Experts of a small language model.
Size: 9 layers, width 192, vocabulary 4157, 66.4M parameters.
Experts: 192 experts in each of 9 layers, 8 picks a token.
Training: a variant of Muon for the experts, 6982 steps.
Below are experts of layer 4 (counted from 0) of a mixture-of-experts language model. Rows are named router (the router's row for the expert), down (a neuron's output weights, with its number) and show model dimensions 0-95. Each number is 128 + 32 x the weight over its row's rms, rounded and kept within 0 to 255. Numbers have three digits each.
Before each expert's rows: "comes before" lists some tokens at least twice as common just after its tokens as in all text. This comes from a sample of Wikipedia text that the model never trained on. Tokens count by the router's weight.

# expert 36
comes before: "|", "-", "\n", "ast", "|---|---|---|---", "="
router:167151155100102130096073189175142121126153136109061095114047100120148099182196145138083165135178094125147120129153150126106170123134091100112154142143100158155062136106170154072189133118110134121138127151168150160150153099104159147059134090067067126100084172158115124130142163113120153178
down0:056057119146132115113110108119159146137093160142159072160145137122140083154129117141121119135105142123111139104152126131130083113060067114125076180177133121182124161104088084181178079155149166109122094104117152182095081081063187094130107123088144073168109079162155141116149133162147168138
down1:109086158081136136148132080100137106188141106142152109160215254169150105152119133088189188097175088134154108147131115105140121159144107105098124145154173123124148124114168142146127154090163133068114107062138128068063168121144120108113081111104197195117108070106141123082081112122144156153
down2:120105128099070128117124135131124145131105092100114202108089088089167071152126118211105154156048126110144136122091186152088199105097099153073137100101118116171181124159127097109197170140149117079089143143123134162100163096179108152169162147142097138095138140165119131093157157123118136145

# expert 84
comes before: ",", " and", " (", " of", ".", ":"
router:109082092182063178118098084121080100131203150105100101152139084181132143183131154104112136121141168122210187069155156166135121202103153097166113097168154194116058140118117113140186066199124116131109086087147136149126125179126139204104122119130094221114137195156129126129162129123127121087
down0:129150168128066133148103124117167177155095151145114148150076148092117109108146097148097065145088136117162136168139151112104145117172078124194088177204113119176075153121118108134080158201183142098091160113115159170116147126174169139101141119137135153092133130114120143122124160061122059044
down1:134124162149103092162132113128139114135161093107086099113117135150197114136118148172166152176117158091152165070179107073094126131172115082140146091089121118188069084147109062105142094137090176190089154142147108086127101114120098135144140102096100085177108031176146098097063148101150165106
down2:137139138150148151164104091134166082124114142147150126146179107126051113163100108120158108129084128151157148189116077114100143082072103099134088094097103134127146108139120095154107110119090183062103115093114115067113093076139166140113156110118120116130137097120099100176150164164143150141

# expert 10
comes before: " |", "0", "1", ".", "–", "2"
router:138158131125084125113125119159144126053163141071102097120078070148138135152159082127135146148150125153103092127112150150126172158066114138126121127109154117116096163089148081092139154131148127131113112125113122168128123187173132167083160127120149218156104223162148108148169144117062133135
down0:124159132133127203114078106118194169107158135132135104139113186184150117096092112095131169108169180167092127119172161149139131098121090128144099131072122112122072175118128072138159126131134075173130092137075117111120130140096076118154128094130133125142130113092165153126098176087115112146
down1:142135098117180107211120144131150125202114065147111099156164104182108138099134134131163156135209158095171111109128055214137112180128162081158158104145121172158127123122099138129113153113173158124153139130143152098136150089141179176136120072121150110172151111120149092145112102063131113206
down2:128140115083153123173115164171134092174108152122095070098120118174108152146162187123166162168128136047141132112073113175096084149079071140119149185135127069091127135114164143151116146116085094124166108099116131146084144106109167100122100087179125154149141114146141106089101141103177116118

# expert 21
comes before: "-", "|", "\n", "==", "The", "==="
router:150090135143119207110099191124070115134130132091124102184131113103169152169188110084094125150164098132145148134153111161091136183048113112111136134140067167135051172096145166133166086106136136156101071086164089187147119120140158133134154109113129155120068155125119104161144184103148167126
down0:143204141138095080149088142091097145136124110116090104169144200140098106091135136132171115122103092175104161185152128139086148090117101115112088119116100107113101100099128140146133126145099138168126164132079122115100155118070117154146145088109094053122124121066125156129089114115123146093
down1:166076146093186178110159128200089125087104179122157089139163045130148187161159101077135143117198130107138078111134152089139070098091121119151120119185127128150116132110087149133166107190139094087123116151220118112102077081133151137148066197121140149120174128114114125118110176095156144137
down2:097139132095158139134137129146106120105111138186063182150129163076129134152079139097032108136143131130110116129114096131135119091033135132110156129082115123141141152104146106167083107110123164094168134079114166132119068167144085136091145152107116148093170107188170080207147129108111095078

# expert 60
comes before: ",", ".", " of", " in", " and", " were"
router:079085099149119149125093096137131102091167184120102121157141087151162162176108147138121168083124143130184157100142184162131142169098151118115085074177143160095106138127165132114163125175157144140080108128150057139156079148127153215141145167089131179110075183174099135115164151143105123115
down0:186185160150110070116060121058108154208128109105058084137180158040161118123109137068108128167130156108150077109120120132118136124153127148135109114090132127176130122152111169179174129107152182132142154122101139126086110083134195136140073099141156152173135129160143118143157086106109094166
down1:163132160164160201097113141166092127089159123126127164079119139136147106158156157069029170103158113086138142123162112135088128099130190121108186106153120122121103108106127132067154147119124118158136145232089162164092145138150089149099126114139097120105116093138126176153135133096118156137
down2:130096188128131091177158118141132121144123180146111114129121121048075112132150158105135107184162157151124139123183157186133137167093195124081170150143150142108093131141133143056119148112109184134138110147081102095095115137070149065159108060094106145166119141154110127118117065180185143155

# expert 175
comes before: "1", "2", "3", " |", "4", "5"
router:116146115168112114069097149122133129090115171136115091175134098085131176139113086125126121093130121160141185127139128092064173125108121054120150124138156160148067130125146184082178138179149183219107108130099104176151122131155089192163106132087128175051140114115138114175185151153109090114
down0:138207106142155130110161123121139081149134114123089219083176124105098127148105164092135118114162122176186127118120084139130173139173120146121118122097153087131103103132228114130129147127120163112095095127157109103115167189102184060095141084123194180096092114087132104138103114120120066123
down1:128106142144147035077123134153085194124088172117119184061143143134163146129155124134190100138133132137148102129139168167112150168079143135194120134150154151114137163097110106168077181158155078143154142161116155147162141154124118144110088088118164188162136110103158187134131117188112136129
down2:130115136127138087176122140100082118127092160133170183121096142062153147109141174100138095104165163108124145129123110150066142114055157129095062060105129123111060189121131130121172112076133152149140168153136111107101124086128088140182118181133093118096159107130172148116197138131167073156

# expert 76
comes before: " of", ".", ",", " in", " and", " to"
router:097117144121147163132112101199140142080163123108132115130144076153158091131155098084106130103067133157186165092117184138132138207128150119137118148180098141102067148075211166118189164160082164144112076142169145166109128193125130142173147144099066110128067167166110120127154151127130119145
down0:098190105092119165096157117144121121112140128178030205103170096085170116107127089122112077138127153147070171127171118117123089165080156123076108098095133184156123135077159079150081145126088108174171141135097175112142143192150139041131099145139160144091092147160146127097180128126107097168
down1:145169083143107096114079068182131134126127134104078161150115146155155114150129126064098098131168059074068128141165123041116120075125135115125159089150180200104097112128160075106121142088124165114113122157141111110148127119130095116116118175142145157148120130131093089149169103129096143130
down2:179146140111113093145132138062142117093064100147125137156102145106106146111222089104128157151155199160125043136173110150123106100104127224132149111103118122129200140107181108137072114190110131115142141105103161125138084108080127164099108136154141167184114137104163174100071140122154133136